Below are experts of layer 4 (counted from 0) of a mixture-of-experts language model. Rows are named router (the router's row for the expert), up (a neuron's input weights, with its number), down (a neuron's output weights, with its number) and show model dimensions 0-127. Each number is 128 + 24 x the weight over its row's rms, rounded and kept within 0 to 255. Numbers have three digits each.
Before each expert's rows: a language model's description of what the expert responds to. This comes from a sample of Wikipedia text that the model never trained on.

# expert 52
Closing letter groups after a vowel inside words, like ice, ir, le, ur, x, in choice, choir, whole, neurons.
router:195124098117115140162132143153149125134140136084134142133142107056125167141124161148123128161094132163173138112159140098138112134121130111125114092087131139114153099150096099147112130140105131127158123096140142109115080094122142127116104121100123123052131124141096124114133159153115129155151140153112161113115063134159112137115110167151113129147105132139149113145143099164148083130156
up1:148133079124109119111107131130123124103128199128073136126129155130135120109099093151127215158117160130099148108127118129115114127120125143098122171101129136127119127120132130189126140138131120157101158119141127101131079126123166141103118137130121159108094071102131140106142139128107144126140106134086140133170122129102125128115127147142046129129098123129137136123152137104053143138133
down1:085135118157127126076109101108175122129139125108105165145111109120134170105128142166126111122134143125109166120105142139137197170123133129081149120106070134123143135129139142121095121127152085162109109107143118134138132157159120122138134147172059120133173130114161109139144156172116144129126133135148093135140073097140163135127098096151111163111121070151128100148121122114124120121131
up2:092120090101138133206106128120120160117128128129138128174128137142121125139130048169188160133128123143145139125129154120129083086165113148114197123140153120106122131130113128129132189177105185115131121117128096125132130125108151123111117146131105128127128124108106113135101180155092152128128140106102186107130159130124125148125132148097128098137125130145120120138127123176103131128128
down2:138128167135124124094138117140128112127153134133120118125141114127100132093103152115125132123227128129149125123119114139083145150123131133127107185107159122174109114155127126132107117155115171124161089125118114173172113094139104129126131129133127113163101127194106113153147133097133081128133159127144088099128111125117127165126120128127137130153141096054140125067124090130122126126168
up3:097087139091160130098133154116130153159122149138129117160113144095138101155114140142152114127116142111128128093126127084127132155123112124144126108129125131161141132129151093135103142139110143192131142088125137109070129129091183122087170135109108158109152115127117111186141104140103094128089119123124159133130138192129108127105085109139118129134134165157127145127107149125119123139220
down3:104077134087121090130158111135184146120110115148123107139113155108146130160117164105120167124136097108119133112139148126134137132142092109130131102114154171081158137136124145129142096134110085112140102143142112106107147123121126130125160107154125151123156100123125130144115114127139074137166136136094135157163119172148179207136134107121145127114132107170136101076131130078087122170117
up4:121097118151124132150123138169145108131137127126114134131120155093147171131101139131142112108142109097140136105127165144102094126125125142072221112106122128106154126139122127128131114124125156122134132100140122156153171134139179148191112123064130175128157079123120131122128128131063157120092132120108114142121126110120074092118118133127103113144136133186111092146125129109118101120145
down4:124126145112097158124121107128038125165131112100138119133127136083145112063153117127105131128119091145138113106126111134084125179117101134155132097148116158128122198130157146113150108131116135104158114081125111124162130156159167139138189139115078073147129142131153119156136121127139131138090137156123124124113123135134155134134099162098129130121138123135128154131129146103127179098148
up5:132150150126126146136135115128120126123122115131103140209132166109084147140130106125141133143142117144147091102112122141159132165152136101153120119129115094150138120116126137113130140121137120106136112129153130145133133133132124186122133195136127255124117118103135106118086128122134158129113147147132132057152113134138099105132129132123091131127106168131081120108122128081111118140115
down5:120169126128162119112108121148139121083139116111144125134150152155104107135128111119134059140144135160128133100130129117139104103116126138166097205139132148126104121131122161128128107133123137128132192115128115109157123128074119122122064124122102112132128115114129121152124144133065120166115122083151122138148126142150126123142094175111154188052135128130162157144140097154139113118141
up6:187140106145147129167126137142139115135097156131125111095132148122127196136180143140144108141141071128144157082133170198099127124145160129089124113130109176122134128126164111149115114137125143096108101128126098129123120130128169141132130128088126126093096121125068129111128116165117121139133101148096132131143113166126111123127149116128128102148082125123101130136149133186138084173151
down6:096128141118116121132126125129161114122141113127097120156134165121132126136137161085084167078116104127109149119114131126121173156144143111123175130128141150117161162149078137116120130127108095131175109188073109111094119131116129131143131172169128093132124145130088163134107126143130118131108110111183123169127128126085179155120132099115138178129154114134134086102080099123155113137114

# expert 1
Mid-word pieces as, is, us inside longer words, such as cr-as-h, un-us-ual, cru-is-er, plus year digits and decimal points.
router:152097162130146144104122156123139141103135153133123146121157165122120155164130172151153119148108179176152149118129122107117122101133097147109135123128146119139161148144088097132135137138127103197132102140156124093101145090157138139090129112071114115153115100122120135128114144123142125151091139135102171073115107168109127097128090134131093129109075154117161103127136109127124072118087
up1:126113131112125133157127102115135127138137181077129153132194155105117147126123158117182113168136128126127133141142111130112136079117070143093128129144121129108122110128117154128128120126130125077131136136141128086103140122127130124128110128118149122115124134133012129129125131134162127127146120107137085107127123144112092143173119144126130115225105130108106129131140123169148123108141
down1:139113125160128122131141132091129108150124120118178164120160148175136128151131134138144130117078152128148111130090132120166094110125113122110124125120119136103102154113168108127153172122116168173129144120146128122113148137191138137139169067086107160140138118136149119119158085131140096150096138114135136128089125151133123147146093123162106142145075124100119121053107129069103127134117
up2:157113127077131126130108127123132128142154164120127135122147128125114129117106122135140156140077091131143127101126136128084136097142149173129120115140121113138137119128126135134117147102128128145044121123129111150108116111148127127134107111120096122119133094125135128140130140152121171119150129148120145131131014126137113099034104134130125175190102149164123149128130129168132128164128
down2:110110133116111120115138124157163125134134133175081126123108119131082139130123156062085118136130134127104133139136143210111125159107096127131145144129132128099128052158122099138100104128096129189148165135126113103115130100153135139127134160129149141133135153124114151149148167146108115106133132110123128150147108143119145169162140137138108082111138099124120126108129098068186137113158
up3:118088112136173170140131128137121126125072152084145124153127145107119154106084093178133133128153108098146130159123075135123136116152159134131116135130104121121113117105156152149128148133129173132115119129128117119107078111078127136126131128099129201095132143134133128153129115121162163157131078119135129103143157119124082140132128137170129129133090136166052126099111156175119136128132
down3:117113132154134141118137118119074095165101122125111099113127128123122155105129150064128137174137081130180128149072156175106146133115124121144126131137099122116139118123138192211131123106103128129139143128135154148156126154127094104143134128139100074122090149113078126148146129129116099158137090122133156164139127115146132126104129146108150132132131126157122085088156125127113135177130
up4:140114151055137138146132128122103128127113128098148117113142118126154154110130106080138141206141102047177111130138102098125128148161068083130152134131115144111165132119127145138154125124130139151125132152133124092128133131136129121116119129120121128100135137126135120120120129122133129205083092127149177102121129089125117116136113136122162132137097170128127129104172125115129107192137
down4:114166148143135118143144131123126083129128148124167103142126128200093079135154173169129133139125188128076121127112135127135157177161115104126132106153161138071115108108128122134145131129103124175180102125105129131119153150149140140108089080126091112115130111078159185152129115120067095116138117126128118144131133153113125125141173114117112137110105131113116114110125132121120117117132
up5:139113121088188127156095122128118144127141140132127079144094138149155161147146102105176162168133068123105148141122192155125128112154128156164135129127077123120161147128129117113149116128140130149106132121118094126130085122128130126141150125124103127134131121120137126169127184163123128131086128133171126120198134135115107066101126122141130140141104073128129171117119128121096092112136
down5:130081160134083097125128088137117129147110137119132129120144104153125134129144193095112152122177131121093122114109133132166170124076135095094094150092103149111128128087101140103125167153126132128125131112136105138112186146131112125161127112128137203112127113103126125147197136118106118135106128079132126162155128122133144126127147129136128139124141120196139106128113146071128138147135
up6:072124138103107164123103132143114172118139126129125128134152137108093121160117181204109127128136136143128148131128117121151130119155132125183154125131120128181093192127116122177138119124133126124128138127131108125125128114117122136130138111139108134130110091138128127129126130188101168123102113130143126163127057099115134124090193117122136150114113187150127132120090137179142129164104
down6:151159086125094120113106129162165078128145163074134132131185150151129128095192125126129132160164126122131125182128179139097114100154121072077157188115133127107115083162115127086131136107127123135124119106127124109135127142124130081082123121124139092108164150107156130127118138144121126128192106132105106151120131125122138126160162137119102137119119125123117129117162133125120127112138

# expert 9
Single and double line breaks ending headings, infobox fields, taxonomy lists and table rows, e.g. after Medal record, Phylum: Arthropoda.
router:166113129108148124167087151154161181133124130099134155159169132105138156142114146101134108129106148115185109115121146122129082118185117140110154089127133137140158138120103085140155170125088140122138098111162116111083131078140136124111133164096136141119146138101103108142098138138145112112111134139101127087152091162155114120099139128116118091182091116169146117132128122150104112160111
up1:062152124128127128122153132143128141129143135129131137117128180127144211124133130119127128136118110126127138127129154139091139113100162144074111123129173132182133134127142121121123136126099159231129108136140130128095112127137135128131113128034124168160128120126133137175128125127116111135099137123124128129077107128146125088115114126121133127066119127143121128167113131128164128111128
down1:119111134109117117126179170114144085137160128128111108106163142128119127115126112126129068103144121110092129201135111075128132128162111166140100121122103129116129141179116143151128084129151138127119108162127186127109127134127137133131125124132146131165126122137176193124123118087124132128123119136129078081129139145136146126129111127115130134106126121128128126145148129031121188126139
up2:116172130124114174157073099100099120125084128181128128125113149108111133133079105152118128118125105142119159159122162130152118124108128127111169157111132125166116188128089127088132126120134127123137129114123102126149144120126197124106118153130120150137069144103131067180141128134128148117122132118148128180090108141104112176098128125127134128132080123160149119124179131128133149114130
down2:127125112129112117136119116127134150118166174130160125133124088132129134102128111156129111145132140143056111105128120101131126123129153102148080133128144102154144127123088141088158126122173137083134123144124129158142173145124126094145137168052092141141132130174128128116109159126130110103093131149126128140141145131157091144096161146116128145139075117124066137137116162093154202126128
up3:106055129114144126095124130136128073122092127115125130170132059126110166104130131148130130117138129176124127137153159095163126164176178129130098115139180131130118115115088131060139174153104123127074151133179152092128133124123133131139130105117131148129152115129134111131120082154120126173129145126153126129089130123098135123154130125107131109103130125134095133123115147129078143121125
down3:130133098180123130138130128123140155129192129071128130159125126130136128115127126096127161128155104111179128133136128157124056125109171121127148090134102129099161121229116070134128163131076170162134166129130124119075129097129122122122135126134129123113128106124139132115127127088140102136133113167150121093129091115128130118126136099129136115138154155153135106112103137140132153106117
up4:128102120108119137089154160128128181126151140100126162105112129134188125129127086129125128129141149134126129110143127167056119127124139158125096128129181134134128079112126136137116129160123126146125143118098116142133106124128122093128128185115128133149126120139031087114199124143124172129124157117148154130113143110135121134126107097136098129127115188122118197126121127134118133138121
down4:168129127103121153141125127147147125126152131109111155139117103139126120128153136148113137141130130131137143091130036127125123167126119150134112086145139128139142126145123113081125072141129125133126121130123132129131122133161111104117124172124220152128128130135126063144125130119117123131126138147082137105099136178126132047061144138138101134156113129130138152089172114133120127169142
up5:170132109129159156127144126150131128118162144085156147164161056116162177121118040130099158114125108127091129141144085111137127114139179127131111123102132127158122083079094129110122145160076120111063127135131124130111128149121133126083127128145075171102137095158129140107125149114132108128131134125142131135122121134123154113170124138133129151146101127107128125104127143138117165137127
down5:116129114133132130141128146109132138079170135127152105151106180130127140119127129098129121150143102133153110144102168131126142121128128096128123120134111138088128133214102113139173159130100141097128131146191125130068158109111106131130115121182126087107127115137133170120128136102121104183099091136167111131117128176115157099128109088132135094154139130188126085126110111125109131117118
up6:090111124121138175131136161118115126105130138100119154120106170147110100146146162137136140147103128130103165123126113148089140094175112147125145145107151085089123136076074100140157106163149168109119173130108113083150111171092130110117093166091152131147116155121123118119169128169084125139149110154120164149113157157138130134110159136113107165089121133112115157134139124148161117122142
down6:153110152103104101107101116151113100102154156159151107161151107155106103158155112105102150156108104150155157108148107160103150108109101142157115148111164155106105103160159146109115096159107103142104105157102107104102102152103110152159157103105155157108147148157099148101149104144151147159116154157109104105113153158111154102154107101157115105155153107150112103118153150103116102106150

# expert 19
Word-initial m or M pieces, such as married, mother, million, Mikhail, plus unit abbreviations km, ft and mi.
router:106082118106123134133127122155146172075161107135154150129109136131148153154139126151150143158085115154143132117157196131158152078132093178111145107109097118135158186136100100161166152188112124116138122123101121111112117093123158153116119125134104151110100167132129120149081148117131117133126110098096164100094086125156093133114145106139120123140105115107116156120155135140136116123120
up1:117145135134109145128153127128103128160127164083119124138122089121128092112129119109135138123076176117163117129137119116164111127139138136054131123088133124141159111097069095143137120156118148140134120125128098148132119131143134137088152129133123133134069088098093167130136116159134121127137134105130165128131118183189157108138127130119117129154123119173123061139116128172096110184120
down1:138118109088155117167104100131129112164143128120155123140130126108129066111122129121132167145152117122126136088123118108153132139162180129122086119153113104159107179106098084139114112095156123120117147122127145089125131186109124195124131135187095138127090133130124076084069125138146126130138107129115141156100130116155133153146127083142140122129136143183127135138125119156135104136158
up2:126111090122111128134130130181162128128147111123118129128113122161122123115086145146148146165176128173137162145134128093130113127125130128126131125109083095133126141138151195113107135126126130106189089139129131127127119102110166129129133127108034169178113128145132108133067173127094127132128152128150130114129110165151127116125113117152127108135116108137126090122164108150129059144139
down2:133119109124127121128141124167121162098128137137157135041129162171129119094145134122095073129096057106111115126097147147151130085152191143132119136128170149114122131126178130147135150148132152134142095114116135089095125136148121154140106125124122129132128205156137124128096113129130121123139138126101154144151117123136125136125125117158128103135135051072138133116129127152133141116126
up3:124157167128166158134137096134089128144069141034102124123115149185166143119116138173080132152135127149110128125131071093121155146139143129120125097121126127137100153124124083128103127115093131165110152124143130148110127060133122129125101131091162129086136128131133131106131133151114100124106101138120123115140102186083127159096107138133145139130143127128116126094137122133126144142155
down3:165143145169096116141136132148123125118119130088141156112127122137127126130147119153139112132126162130157140141119099149122115129153125126109148146126128093137122137158137144087138130191049103149114139092135122079110115106150116128068112131100143168117136092108128104112137099109166105163123147144113128163072121187163173094145130138111123140121166158114072143082128113129143121125151
up4:127128121128126133146128134137070137128093124119182140115119109096131118121122161130147137104131144121128128151152095123132122127130127075129132127128121086125121154127130105114131177134131116128103178082167138127125133128133207140116098127117138178120139116112127124156083120127121133230129181128163130137124165130143160137129161162127132076097084130128137160118125129128144114076127
down4:169125126161068125132135108134135134139183139143123117068143162131093158113142114100140134086119151129162108120123119113119126145155138111149122127132109157141129163152102135073071135160139142132113141144129126108121156152189097137145095135121100142118124143160152076107108113119138136128142135118106139142139135126130157091099093125114176119120159107083135057125127113101144156176130
up5:133134135121128116129125112148127160136197122128124121137154127142169139104054163148104116125137136149102133106126124134120097129111119168081109117129162114128112128121132079161131128165116133080123123105162088102122153140120143132126118185152133127143124124131128129111082128128139216158119128116111170078088138132154117153136065132070112131125133157135116165127133127148125136117122
down5:115128160125117139130137127097121127125119113089144114102145147130110094123186125121129103156043119134097147141130108057085134139095158123080113130135144129091133111131123127123167150082158122150125126110144131112128134130163066101143128176119175126115114127129128137148147143186115144128162114156115116118101138129129167164155193128127127124129175109139161135116134120104128116128118
up6:123127097109146128104102132144130122121129183136119114124116161111141141124128098132129145051086127161169227103127151118157129125130115147116128126137152084173126130124128167131144138142103130130189129116128117151109128058123128146162127152117127127138150129135104119150094103129107099162125139110102147095139127097131121139148126129137106062134102128119129128151179093142115157113122
down6:121135138143092130152154130125181156146133136168140115125151128131102138150147126130134153119145150129120124118099125123121160127159078096142151155129115127159130093156122109119139125171158134116132098098069117131196106132149119134123147124130121064128083166128149136162127126083135100108121153128113158110127121109123127084129190057161105120111125128096135104107076109146128159109144